Experts of a small language model.
Size: 9 layers, width 160, vocabulary 11407, 13.8M parameters.
Below are experts of layer 5 (counted from 0) of a mixture-of-experts language model. Rows are named router (the router's row for the expert), gate (a neuron's input weights, with its number), up (a neuron's input weights, with its number), down (a neuron's output weights, with its number) and show model dimensions 0-159. Each number is 50 + 15 x the weight over its row's rms, rounded and kept within 0 to 99.
After each expert's rows: a language model's description of what the expert responds to. This comes from a sample of Wikipedia text that the model never trained on.

# expert 6
router:67 29 50 38 53 63 55 39 61 44 58 44 35 45 49 50 59 62 52 22 54 67 67 51 68 43 67 47 75 72 69 61 40 65 18 33 63 52 60 61 75 60 70 57 27 22 58 41 57 61 29 41 57 78 31 32 39 51 41 24 59 48 29 49 74 68 45 68 74 67 67 68 20 39 27 31 32 46 66 65 49 51 51 66 66 69 40 53 49 55 73 61 42 70 51 58 35 63 62 36 54 74 62 32 19 62 57 44 30 75 35 29 48 40 43 59 59 59 69 33 36 59 69 58 27 29 41 65 11 56 43 56 60 28 48 70 53 40 64 43 46 58 79 44 56 32 35 69 42 44 38 62 58 25 55 41 39 63 33 35
gate1:70 51 37 51 51 40 76 44 59 51 69 60 63 35 41 17 81 51 63 45 62 50 44 54 38 35 78 39 53 68 34 58 69 40 42 47 84 61 58 63 61 55 29 50 34 68 52 49 62 54 38 94 33 43 52 59 47 29 65 56 20 25 42 61 36 48 44 38 55 42 57 32 41 64 20 60 57 62 70 50 33 34 67 34 40 46 62 42 52 47 59 65 61 59 61 63 56 50 53 33 41 40 75 63 59 56 26 49 66 56 30 43 51 49 41 30 43 59 71 44 47 99 55 48 63 64 40 64 71 33 49 85 26 22 36 46 47 59 42 52 35 44 45 37 65 63 42 28 38 54 43 35 43 75 49 59 37 53 56 94
up1:64 59 28 39 55 61 51 58 44 81 51 53 64 77 43 33 46 56 48 31 32 61 38 56 43 33 68 69 56 52 40 45 49 39 35 53 34 59 51 59 43 66 49 48 09 64 41 74 77 74 57 71 51 49 57 54 53 71 81 40 04 45 62 46 51 24 25 78 71 19 24 38 72 34 28 46 35 43 49 40 77 43 25 77 47 43 39 58 37 49 48 44 56 69 52 65 44 46 60 23 81 64 38 25 52 53 36 62 60 53 37 49 52 59 47 51 56 63 49 55 58 47 43 55 66 39 27 48 57 72 45 54 51 15 55 61 45 71 40 52 68 40 39 47 61 63 34 34 52 47 33 45 53 36 42 47 46 64 98 63
down1:24 13 58 40 60 44 45 42 32 56 46 70 48 50 45 39 41 46 21 55 51 71 52 67 40 66 59 45 32 50 55 76 33 33 68 67 37 51 41 58 59 61 38 63 46 21 37 78 47 57 49 33 36 49 65 48 69 39 49 58 71 22 51 47 45 08 75 27 73 63 49 71 30 55 37 36 41 68 51 56 38 46 48 65 51 63 52 31 45 34 34 52 68 18 31 47 37 61 66 57 30 61 51 85 57 53 52 59 74 74 24 36 44 33 40 59 42 42 50 78 61 49 75 62 72 51 70 47 45 27 83 68 92 50 43 67 39 26 32 47 43 37 57 61 35 62 32 55 40 39 48 58 54 48 48 52 62 44 66 49
It responds to: Commas ending a clause or date, and the pronoun or relative word that follows, such as they, which, who, when.

# expert 5
router:35 25 19 55 44 30 46 47 64 46 28 77 45 39 48 39 54 68 41 45 53 48 41 43 28 51 26 60 50 46 31 39 68 58 36 68 49 41 47 53 57 38 55 42 41 58 27 33 50 67 43 39 58 55 22 83 26 45 44 62 37 51 23 43 59 55 51 62 64 66 77 75 61 28 23 52 34 53 47 48 47 62 64 58 71 28 40 51 47 46 72 16 65 37 38 59 43 52 61 57 52 47 25 71 51 66 71 48 41 41 58 71 52 40 70 31 56 81 54 61 21 55 37 73 41 67 55 64 79 42 61 38 66 52 45 66 49 82 52 62 64 55 53 58 51 51 00 24 47 65 39 46 62 35 52 46 47 52 79 13
gate1:77 55 60 45 40 47 42 53 47 42 53 44 63 62 18 14 56 32 65 61 42 39 53 49 30 60 64 48 35 48 28 60 27 26 48 46 58 44 32 54 34 53 56 58 81 49 33 57 55 51 62 52 41 57 36 54 49 54 26 52 55 32 18 49 41 44 37 49 42 66 70 46 51 32 55 57 50 48 54 66 71 26 51 51 59 18 57 62 41 67 54 42 43 50 26 69 53 44 65 71 50 57 67 44 80 63 61 56 43 29 69 73 74 43 70 31 35 22 42 74 66 46 60 37 65 43 58 45 36 35 23 56 76 38 46 61 58 38 35 59 66 57 44 31 91 38 54 50 57 47 84 58 39 19 46 73 38 27 08 67
up1:60 49 59 59 67 44 52 38 30 45 65 59 71 54 57 53 55 50 18 52 58 43 41 53 50 73 86 64 50 57 25 66 30 51 58 58 53 70 32 23 32 37 43 50 77 47 40 58 47 61 78 34 58 36 34 46 52 49 31 47 48 59 40 39 17 44 33 45 24 70 57 56 44 40 45 51 74 68 60 47 52 40 49 18 64 18 53 58 49 55 48 33 53 54 62 42 42 51 45 44 38 38 63 45 57 65 50 78 49 67 70 75 47 53 24 49 32 26 06 46 68 48 70 36 45 38 49 41 55 36 46 39 47 42 37 32 38 39 29 57 52 47 59 39 77 43 50 47 88 57 64 84 60 43 34 60 36 00 58 57
down1:60 55 46 43 63 32 30 57 38 36 35 40 54 58 52 54 44 81 66 15 20 68 32 62 52 48 72 57 76 41 19 61 51 58 55 56 58 88 65 54 26 51 54 55 63 46 33 60 38 78 40 37 00 53 48 47 76 35 76 58 56 90 54 53 50 47 52 51 35 44 50 64 61 46 74 66 53 38 53 29 73 49 60 72 73 60 33 44 93 54 48 41 32 28 49 77 41 49 51 40 20 47 41 29 51 44 58 59 56 36 53 54 36 62 47 37 70 60 59 25 68 47 40 45 50 44 52 50 53 33 51 41 51 57 46 23 71 52 50 45 33 47 54 34 31 36 41 82 47 48 33 44 63 61 28 48 46 33 41 42
It responds to: Function words opening a noun phrase in running prose, mostly the, of and in, plus during, between, some, many.

# expert 14
router:24 32 65 46 41 38 43 53 68 69 28 50 37 35 37 47 46 59 33 27 49 74 63 34 24 41 63 59 41 39 59 55 71 61 55 72 52 33 81 43 68 48 48 54 34 21 46 62 41 48 47 27 71 47 43 46 09 50 42 33 66 31 29 69 58 42 35 66 53 69 50 27 48 57 43 21 56 42 34 49 61 60 54 51 70 49 61 58 68 49 43 34 70 48 66 52 28 51 36 52 62 88 56 41 50 64 45 67 54 51 36 65 49 25 61 59 56 83 30 45 21 57 33 50 70 58 42 78 26 61 40 57 27 85 48 73 50 35 49 61 43 72 69 46 41 60 25 24 62 59 42 63 48 38 59 43 54 78 68 42
gate1:30 50 32 65 68 68 54 52 45 32 38 39 12 55 48 54 64 67 54 34 52 64 62 64 49 74 27 56 62 70 48 41 43 27 63 80 37 41 60 48 39 45 63 42 35 55 42 69 60 47 79 55 85 73 30 60 36 63 43 59 81 32 33 42 56 43 33 63 58 12 67 39 53 61 37 47 56 42 27 72 52 50 58 36 40 53 47 42 36 56 57 42 71 77 78 60 43 36 22 45 65 53 29 73 46 46 24 35 45 77 32 74 70 33 64 48 43 71 53 33 47 53 51 40 42 72 27 60 47 41 45 75 76 63 35 48 37 20 61 45 44 43 38 45 61 41 56 46 37 65 48 47 39 76 70 76 62 67 45 55
up1:53 53 23 31 31 54 00 33 49 57 68 45 21 64 58 50 56 48 46 61 53 93 58 69 53 62 49 78 30 36 38 45 54 30 58 57 57 63 47 72 32 67 54 28 26 46 58 56 49 67 54 35 68 85 49 71 48 36 63 51 47 57 45 39 30 55 62 46 66 48 31 51 64 50 54 37 73 33 25 41 49 42 27 42 42 61 45 55 46 85 59 67 60 33 50 71 45 21 43 49 55 47 30 57 65 52 45 59 50 68 78 44 65 41 59 68 62 70 43 44 51 39 43 55 28 45 49 48 54 56 45 58 33 62 28 59 49 25 73 59 38 53 46 35 54 37 44 77 55 74 53 44 70 52 76 28 56 36 71 47
down1:60 42 41 68 40 34 52 67 71 47 53 36 37 42 43 29 26 71 99 27 63 39 52 24 72 25 60 56 77 45 45 32 41 75 45 54 35 26 71 41 54 70 42 66 53 42 60 31 50 37 77 51 28 37 77 35 37 74 53 39 39 48 35 44 50 30 42 46 36 59 64 46 67 63 41 44 40 35 46 49 56 38 46 19 61 31 47 83 57 21 40 49 53 62 48 54 67 43 63 66 72 52 46 49 48 66 61 59 49 61 27 34 65 56 48 33 49 42 39 46 56 58 50 43 50 66 32 59 38 63 49 48 75 25 49 99 32 38 51 28 33 31 47 81 51 53 49 59 43 66 50 65 41 52 49 39 45 67 52 38
It responds to: Verbs right after a subject in biographies and narrative, such as was, is, were, became, has been.

# expert 0
router:26 29 44 66 57 31 41 43 75 55 50 56 30 56 58 60 66 45 61 57 42 47 57 42 68 42 48 79 29 46 19 32 60 43 28 40 30 52 25 21 59 61 66 40 71 41 51 62 38 78 76 54 36 57 55 58 58 56 55 45 50 59 77 89 74 70 32 46 70 54 41 57 44 45 18 44 39 35 43 72 41 45 44 62 04 76 51 57 45 63 58 73 35 29 52 54 74 47 47 44 34 24 63 45 86 49 70 70 56 47 15 70 45 52 47 56 40 60 45 46 57 39 43 55 58 47 73 50 63 42 54 58 54 48 67 34 35 49 56 40 62 68 42 45 11 58 52 62 43 50 64 48 44 48 46 65 82 42 65 28
gate1:27 63 31 45 57 30 57 55 59 56 39 33 07 54 69 54 54 44 59 35 69 38 56 36 41 52 57 38 48 34 34 70 51 64 71 37 33 61 43 15 45 35 28 65 41 38 48 51 48 46 70 52 45 48 60 83 50 52 52 40 42 42 71 62 52 78 63 56 44 50 19 62 46 36 43 19 40 67 60 70 32 32 54 36 43 54 69 64 55 61 40 16 39 44 51 53 49 31 68 53 73 43 52 59 55 51 70 56 59 52 44 40 60 30 67 49 79 32 64 67 38 40 79 74 68 76 41 56 36 70 51 39 61 61 41 47 27 38 44 51 73 40 46 52 68 63 44 58 33 55 55 43 64 54 50 99 57 63 75 66
up1:74 48 55 66 45 57 42 21 71 52 40 70 52 80 58 43 61 59 37 37 27 46 59 25 33 64 67 56 34 38 40 92 35 49 49 52 49 40 59 44 52 46 13 52 51 50 52 78 53 54 70 57 52 54 46 58 51 43 42 33 41 58 22 63 79 43 61 60 29 69 52 53 72 65 57 39 28 60 47 77 15 48 60 57 01 41 40 39 56 47 32 48 49 34 31 34 30 57 52 43 49 63 48 36 53 49 79 59 46 64 56 44 57 53 54 43 59 65 74 59 56 48 40 51 34 37 35 56 31 60 69 46 71 63 24 51 75 50 13 42 65 36 36 32 35 67 48 49 28 14 66 62 61 50 38 68 46 80 50 45
down1:47 68 52 65 56 47 48 46 45 58 46 34 68 58 45 44 54 41 41 43 76 54 61 34 33 60 26 47 61 38 53 48 38 47 11 24 42 28 31 72 15 64 54 50 71 37 23 53 23 75 44 52 19 67 55 52 50 73 66 55 32 28 29 51 51 60 51 45 63 53 58 73 35 72 43 52 54 50 51 63 77 38 71 37 21 43 65 67 40 42 87 54 53 71 43 40 48 42 66 30 48 49 56 21 64 36 48 25 33 43 67 60 33 58 66 53 25 42 32 34 30 32 62 39 62 52 70 56 42 63 44 46 34 47 58 63 70 25 28 56 25 63 36 62 42 36 72 38 45 12 26 65 48 42 52 63 47 49 41 43
It responds to: Adjectives and common nouns or their fragments after a or the, such as long, small, head, orange, kindergarten pieces.

# expert 4
router:73 60 49 70 77 54 38 22 31 56 27 40 41 56 46 49 47 41 41 53 48 62 52 59 27 24 38 58 52 62 87 53 26 39 41 51 36 27 21 56 36 50 60 40 60 56 52 43 83 47 55 82 48 41 33 47 58 38 67 69 69 54 59 38 64 27 58 30 60 35 63 40 34 42 44 56 49 57 51 33 53 56 41 59 42 57 89 60 37 58 70 73 42 69 48 31 46 41 49 58 43 47 56 25 75 27 26 58 74 74 64 28 64 65 30 43 50 49 58 45 74 42 16 40 57 52 53 31 61 47 72 65 52 73 36 31 34 73 48 26 38 40 72 61 51 50 57 56 40 37 79 47 28 61 56 55 68 47 83 64
gate1:26 56 29 34 62 53 38 56 51 67 51 38 62 69 59 60 63 50 42 37 43 56 33 67 42 30 52 64 61 49 63 69 50 68 53 66 69 30 38 56 81 46 29 48 73 40 34 51 46 43 59 31 54 63 14 64 46 61 53 44 46 44 64 30 30 15 55 36 48 54 48 53 56 71 50 46 43 67 32 81 42 32 68 44 57 44 47 60 27 63 48 57 36 53 70 62 49 53 29 40 34 45 79 54 22 39 32 48 35 73 74 39 77 42 52 58 70 41 50 39 49 47 42 56 40 32 47 69 41 57 91 47 33 56 38 48 23 59 22 27 48 73 36 25 65 66 58 76 53 34 72 38 80 41 33 62 42 30 74 32
up1:59 77 56 43 62 60 30 63 60 44 34 62 70 53 51 37 40 32 78 73 32 30 32 54 42 60 54 52 40 29 67 52 35 42 67 16 35 48 56 50 38 46 46 57 61 51 51 70 75 45 50 56 40 71 51 55 60 42 46 36 31 67 41 29 48 54 25 68 81 36 33 70 22 38 52 41 51 48 27 38 48 61 79 68 38 48 56 53 38 19 36 51 31 57 50 55 54 63 50 55 70 58 32 56 79 28 31 73 61 37 49 20 43 39 63 55 56 14 64 36 45 42 85 53 45 58 39 48 83 47 33 49 33 61 39 64 60 20 62 45 45 45 64 38 25 42 43 40 76 60 61 87 65 42 25 40 60 51 57 58
down1:39 21 49 37 38 40 51 72 88 33 76 66 61 30 34 55 48 52 52 77 45 38 65 58 29 45 38 79 50 34 44 27 73 66 56 52 44 45 39 48 43 73 44 69 89 58 41 61 48 58 80 65 46 42 54 34 24 56 61 61 56 53 51 49 54 33 54 66 79 59 70 71 31 51 50 41 53 64 66 50 47 59 42 59 55 62 66 42 30 43 27 61 57 63 43 35 68 31 55 50 69 50 50 35 59 53 36 40 45 45 64 46 67 36 30 67 66 43 45 56 40 35 31 15 45 40 70 67 35 68 67 48 74 33 39 23 34 46 52 32 27 30 62 46 59 53 72 43 52 36 15 59 58 86 54 23 31 48 65 49
It responds to: Opening capital letter of a name or word after a line break, parenthesis or bar, as in (M, L, H.

# expert 2
router:53 49 78 64 51 51 74 50 54 60 62 63 29 71 44 47 46 57 41 32 54 56 66 57 48 41 43 37 68 66 45 54 46 32 40 49 39 69 43 13 76 54 41 57 45 45 55 42 44 66 56 33 52 59 46 41 59 57 54 54 70 47 16 17 57 24 65 63 68 64 57 57 28 28 42 49 49 68 72 63 84 74 57 28 44 44 61 46 66 51 51 27 26 55 50 40 67 61 42 41 51 41 60 45 45 72 49 22 30 65 28 68 40 41 60 56 41 57 60 30 53 83 53 85 33 68 41 63 30 61 27 39 28 47 25 66 45 34 46 70 62 37 51 36 58 75 24 44 71 46 30 62 61 65 46 42 68 95 36 60
gate1:40 82 68 56 59 41 74 51 35 41 80 56 46 55 64 36 62 51 53 58 85 60 41 44 56 69 60 30 47 64 61 34 47 55 34 75 65 53 45 58 61 64 83 46 64 43 64 39 39 64 73 75 38 71 63 54 50 49 43 46 59 32 31 69 47 58 33 45 52 56 32 76 39 55 41 52 61 46 56 54 57 53 52 65 12 26 66 59 27 64 61 57 52 34 36 33 41 43 48 71 55 33 61 69 63 56 70 62 30 45 37 58 51 39 40 75 35 48 94 55 43 44 60 49 51 44 64 37 00 49 60 61 53 47 45 31 37 50 32 25 48 55 21 55 22 64 36 49 69 69 66 54 34 63 53 81 27 49 59 60
up1:37 65 71 63 54 51 49 05 39 56 43 48 42 43 22 71 46 48 27 44 52 83 30 54 64 31 38 39 44 58 48 34 78 51 43 76 23 17 45 87 63 53 63 46 67 38 77 70 49 48 32 72 43 61 70 41 39 58 47 52 52 17 29 53 51 55 24 28 45 52 30 44 43 30 71 40 61 61 51 43 71 49 38 36 26 36 41 54 53 58 58 30 54 49 27 51 52 53 54 64 35 52 34 44 47 29 50 58 43 40 13 48 54 37 43 48 46 41 37 48 62 71 47 66 52 54 47 51 46 44 31 31 30 51 56 53 61 84 33 33 15 19 38 51 33 34 65 43 34 57 52 55 71 63 50 67 46 78 62 47
down1:50 33 54 78 54 42 71 65 28 46 63 49 53 28 59 73 57 56 43 24 47 52 52 46 68 53 57 63 57 89 61 35 46 54 55 49 46 40 70 65 32 62 71 55 18 44 56 40 47 51 76 40 40 46 57 37 60 47 49 51 21 66 37 44 57 32 71 65 39 60 48 78 41 44 31 57 52 55 36 50 69 35 58 52 39 57 01 73 61 68 24 54 74 25 48 50 70 27 61 74 33 41 59 45 55 50 41 43 57 62 22 72 49 23 67 73 44 34 31 40 38 64 55 54 54 62 74 59 40 50 45 33 54 41 49 48 51 42 44 55 41 76 26 24 36 33 76 32 45 56 58 48 78 50 32 56 20 79 55 30
It responds to: Coordinating words and comma-ending tokens that link list items or phrases, such as and in series, but, with, to.

# expert 10
router:44 80 60 57 80 58 45 66 50 54 43 55 77 36 70 48 55 40 62 67 35 46 66 75 52 78 37 31 64 22 48 65 56 33 41 50 50 71 36 46 17 24 52 64 60 35 63 78 85 45 49 61 42 65 30 38 63 44 30 45 46 38 39 20 66 39 65 60 29 30 57 51 52 25 70 47 35 70 32 36 83 65 49 53 33 78 55 61 42 51 43 64 52 66 54 35 55 36 60 76 48 33 64 48 32 60 46 59 70 44 54 49 50 54 27 70 37 58 62 66 68 52 67 47 32 43 31 41 49 46 44 59 50 63 28 63 63 32 65 51 38 47 82 44 41 43 67 76 53 73 49 61 39 40 39 21 46 58 84 59
gate1:78 43 49 30 38 68 38 44 28 43 48 40 53 53 51 66 36 47 47 59 47 43 48 63 45 45 63 84 39 51 63 49 48 48 29 58 65 56 39 39 54 36 47 58 39 22 41 59 43 73 58 46 55 39 29 68 73 42 24 80 61 61 44 44 71 47 24 60 57 34 62 76 49 43 65 55 44 81 31 65 38 72 43 37 69 36 71 75 52 43 23 61 52 77 45 36 46 67 61 29 29 47 46 58 26 39 47 61 46 25 45 66 61 50 80 51 50 74 39 68 57 19 71 42 36 75 26 34 72 73 50 56 20 41 19 52 48 67 51 67 53 25 61 51 27 70 34 64 48 56 56 51 30 41 44 51 44 17 64 40
up1:56 22 50 32 32 33 35 56 29 35 49 28 72 65 37 42 50 65 71 48 35 52 57 26 50 61 62 58 57 63 46 61 33 59 35 50 58 36 51 36 23 51 30 71 55 17 18 39 32 65 54 33 44 43 13 89 52 24 57 46 42 31 45 85 71 32 27 40 75 68 72 56 32 57 32 58 36 70 51 72 49 70 52 32 43 61 52 36 51 43 38 56 36 50 45 45 42 67 64 26 39 26 48 63 42 37 22 55 55 35 59 74 52 64 48 43 39 48 48 32 58 61 78 32 55 49 40 44 79 36 47 52 38 19 15 51 38 65 40 55 51 37 62 48 36 40 54 56 63 63 40 36 40 67 36 38 58 50 61 57
down1:53 33 49 54 49 40 36 66 12 34 44 28 59 70 40 52 37 60 64 44 58 40 46 57 60 44 70 40 69 61 38 51 52 59 63 46 18 33 36 62 38 47 78 60 52 50 47 42 65 36 63 55 28 69 34 46 81 05 52 35 55 44 51 52 62 28 43 30 49 45 45 33 34 34 36 64 61 50 32 68 31 23 39 15 39 41 50 57 38 58 66 53 72 43 52 38 51 68 70 50 39 67 14 41 71 58 39 38 65 38 39 74 35 69 64 39 53 29 41 30 58 07 75 45 16 39 47 54 51 63 32 24 33 66 42 41 73 51 36 45 40 48 49 44 58 49 54 42 57 54 54 44 42 32 58 26 57 62 40 18
It responds to: First names and surname pieces of people, such as John, David, Sylvester, Perc-ival, -ington, -berg.

# expert 1
router:23 30 68 39 28 42 22 60 76 66 37 58 33 29 30 31 61 90 57 40 55 52 45 29 62 38 57 56 47 42 54 38 53 48 47 79 40 55 77 29 71 71 47 43 38 17 42 71 52 46 59 38 61 57 51 29 20 70 28 49 45 26 26 64 78 66 47 44 42 56 59 54 75 55 48 52 37 57 66 66 60 66 60 41 73 23 39 51 49 35 52 31 51 39 70 56 32 46 48 47 57 65 40 34 36 65 53 64 68 51 65 59 40 43 65 44 53 77 42 53 35 55 07 37 71 60 42 83 44 43 52 57 50 71 48 56 48 63 53 59 38 66 74 43 46 39 23 46 39 32 35 37 63 45 70 47 43 28 73 47
gate1:39 80 47 44 49 49 55 32 56 63 76 60 40 83 31 52 50 55 48 73 34 43 85 64 57 52 65 83 51 53 59 42 42 41 18 49 43 70 34 51 35 70 55 34 40 81 54 58 36 62 17 54 61 59 31 44 53 42 22 47 47 52 69 42 61 54 26 22 72 46 41 35 43 67 61 35 65 69 38 32 41 62 36 70 16 67 46 56 37 53 48 51 37 48 26 46 67 28 66 22 29 51 80 42 58 57 42 73 36 51 28 40 29 67 48 46 47 46 74 45 68 30 51 79 42 70 70 46 72 60 48 49 71 45 71 55 67 60 29 31 51 65 36 49 65 34 66 39 53 32 71 41 58 50 58 51 55 59 51 51
up1:44 72 49 61 39 43 72 68 52 73 44 38 64 59 43 49 45 79 68 52 46 46 70 56 62 20 60 52 51 41 73 59 42 39 29 46 42 58 33 46 29 55 63 37 62 41 27 68 55 51 43 39 68 60 47 37 64 49 22 56 43 43 37 36 52 24 34 56 43 50 45 55 46 72 48 30 57 44 63 44 55 38 31 69 56 42 40 60 34 53 29 35 48 22 39 65 72 44 76 50 64 43 77 54 55 54 33 59 63 31 57 80 17 57 63 36 47 41 69 40 66 65 54 69 60 74 70 45 48 76 29 57 55 40 63 53 64 77 37 51 40 28 62 39 71 29 52 41 73 37 73 52 71 68 27 25 37 99 40 64
down1:40 78 47 44 56 44 61 55 74 72 69 70 53 63 18 39 47 64 49 77 52 37 65 42 40 63 61 54 59 41 27 33 46 42 39 25 47 34 65 62 63 59 36 40 37 69 64 83 26 60 27 46 43 56 42 69 60 57 25 34 48 56 68 54 56 60 43 27 46 58 53 30 54 45 66 52 56 62 38 54 33 53 47 59 00 62 38 31 37 68 45 73 45 33 58 45 26 49 73 21 28 35 58 35 40 29 26 47 48 70 50 37 56 77 32 69 33 62 54 61 48 44 55 70 50 43 81 71 81 67 63 58 47 47 47 47 65 50 65 31 39 55 39 39 55 55 77 53 29 41 65 29 56 52 69 76 76 56 46 49
It responds to: Past-tense verbs, participles and pronouns after was, to or he in biographical and descriptive prose, such as described, released, his, him.

# expert 15
router:58 50 79 52 81 35 49 38 51 67 27 67 54 51 38 33 57 56 35 65 56 57 55 64 46 63 42 58 19 69 61 39 55 50 36 53 44 67 36 46 57 44 70 49 15 75 59 85 27 73 40 41 61 53 37 34 47 52 38 33 66 52 50 53 49 56 30 62 29 52 62 31 76 41 60 45 48 76 55 59 27 50 64 36 53 46 40 38 65 32 45 81 63 70 46 29 36 46 53 19 44 58 70 45 70 36 46 57 71 57 26 41 50 37 50 75 21 57 66 50 62 44 36 35 55 12 39 58 68 63 54 46 43 49 55 47 51 76 24 35 37 73 25 53 21 45 59 48 58 29 54 57 48 76 76 74 82 40 47 55
gate1:42 59 52 47 48 42 62 47 32 62 37 33 77 37 58 70 32 74 31 46 50 23 41 62 38 30 59 28 62 32 65 39 21 37 45 53 83 34 30 59 60 51 44 59 52 33 48 31 30 56 51 33 54 52 53 40 66 56 70 35 44 63 60 30 62 50 65 44 62 32 50 43 74 34 66 15 39 29 57 47 28 60 58 53 44 44 30 51 30 60 47 52 69 37 55 55 59 51 54 33 72 43 55 67 74 38 57 46 18 41 34 31 56 64 64 31 50 23 28 45 35 37 67 65 25 49 51 65 53 37 80 56 48 49 31 72 86 77 42 39 31 16 19 31 56 47 57 75 44 42 57 71 46 32 53 66 52 50 42 32
up1:72 38 69 45 64 50 56 48 58 47 35 65 47 17 61 49 39 52 38 46 55 48 57 51 65 38 21 79 49 55 56 63 58 53 62 49 57 34 42 35 91 50 25 47 47 30 35 29 36 66 60 51 59 66 63 62 53 53 63 46 52 48 66 35 43 25 46 48 48 54 53 44 65 57 68 41 62 58 61 50 73 63 30 74 51 43 19 72 66 59 50 63 31 55 35 80 25 69 55 66 62 42 49 72 43 46 52 51 30 51 51 31 61 65 69 53 68 55 64 47 44 71 71 43 46 60 42 16 54 47 48 52 52 26 36 22 53 56 50 27 32 40 39 23 53 19 59 42 19 10 25 78 48 36 82 62 44 24 31 52
down1:52 46 29 47 44 54 39 54 45 49 58 42 83 71 69 72 43 44 80 43 62 49 44 75 24 54 72 18 48 43 45 29 51 49 36 64 19 64 38 60 78 55 42 65 26 42 78 27 46 26 58 57 36 39 58 38 32 45 45 54 62 41 60 33 60 52 71 42 51 49 46 38 79 39 58 42 59 29 53 35 21 60 51 53 50 52 46 58 68 41 45 37 69 42 36 26 74 38 85 39 43 40 51 43 67 59 60 46 33 54 43 74 70 74 32 35 55 18 48 63 49 11 64 50 49 43 60 52 47 68 56 16 52 63 27 50 21 51 49 60 68 61 48 47 63 71 63 67 73 48 52 62 39 30 69 61 71 33 47 38
It responds to: Opening consonant clusters and prefixes of words in prose, such as re, con, dis, sp, sc, as in sparked, seldom, loosely.

# expert 7
router:49 74 63 48 27 53 36 49 65 55 46 79 67 61 52 25 53 53 53 73 69 44 56 63 41 69 46 27 53 73 44 31 59 53 49 38 53 70 44 24 40 56 66 60 30 70 56 57 38 65 32 59 45 35 58 50 49 55 63 50 46 45 31 76 26 38 28 69 42 56 38 34 26 41 52 64 23 48 53 51 36 55 40 54 29 26 44 48 67 12 17 71 51 57 36 32 36 49 46 41 37 59 63 35 22 16 48 40 58 65 55 39 56 90 30 50 64 55 63 55 43 44 79 57 76 38 53 46 72 61 65 61 29 37 47 34 39 65 63 62 50 80 44 39 64 27 83 54 55 27 65 59 52 41 68 48 62 66 56 75
gate1:44 62 73 29 44 53 53 57 41 27 40 32 52 48 48 61 75 54 60 57 54 48 27 55 68 67 44 48 44 52 57 67 45 49 63 21 63 75 44 34 42 48 58 54 38 75 51 38 56 23 18 50 38 67 67 40 54 50 61 66 71 68 68 53 29 72 19 52 67 78 05 50 29 36 65 34 48 56 43 65 41 56 60 41 48 74 38 22 32 45 72 45 50 66 73 60 64 52 68 57 46 31 43 70 12 49 50 42 52 60 77 28 52 40 63 46 29 54 71 46 64 83 71 46 46 57 42 65 57 41 37 79 40 72 26 42 50 55 59 70 44 54 56 63 70 40 59 31 54 64 45 76 50 65 64 45 58 81 51 67
up1:79 48 35 56 69 60 26 56 45 66 59 42 28 53 22 46 51 29 31 57 51 57 51 37 61 64 25 45 65 73 41 46 36 54 44 41 58 56 52 48 25 33 44 50 55 29 67 46 53 39 29 46 62 88 55 58 59 51 83 28 52 57 44 44 66 51 39 74 74 99 31 61 64 53 75 57 64 66 81 27 55 40 63 38 53 52 59 65 43 53 27 50 16 53 48 69 67 49 63 21 53 50 32 53 31 56 49 38 50 74 60 46 30 40 47 47 43 49 44 59 55 38 31 57 62 56 52 61 55 41 52 52 50 32 49 35 49 46 56 97 45 56 58 49 70 45 52 65 42 42 20 76 57 63 27 26 37 62 51 72
down1:42 42 64 64 76 60 45 77 54 51 27 46 39 62 66 60 70 43 59 77 36 53 35 56 61 37 42 70 62 46 50 54 41 41 43 40 71 53 23 76 34 37 76 47 32 50 85 59 62 53 35 64 65 80 44 17 71 39 72 42 55 40 59 74 51 33 37 48 52 37 57 42 54 24 56 33 38 63 46 48 59 41 48 61 63 71 25 52 29 35 86 55 63 37 42 57 93 69 71 51 61 51 72 47 53 87 24 68 53 59 63 42 54 46 57 33 58 68 48 63 47 66 41 63 39 47 42 45 50 29 44 26 46 58 56 37 36 59 34 40 64 61 48 25 72 29 38 31 55 29 23 36 31 51 58 45 35 60 35 37
It responds to: Short fragments inside longer words, often a word's start or middle, such as gu-er-rilla, conqu-ist-ador, concent-r-ations, Ad-min-istered.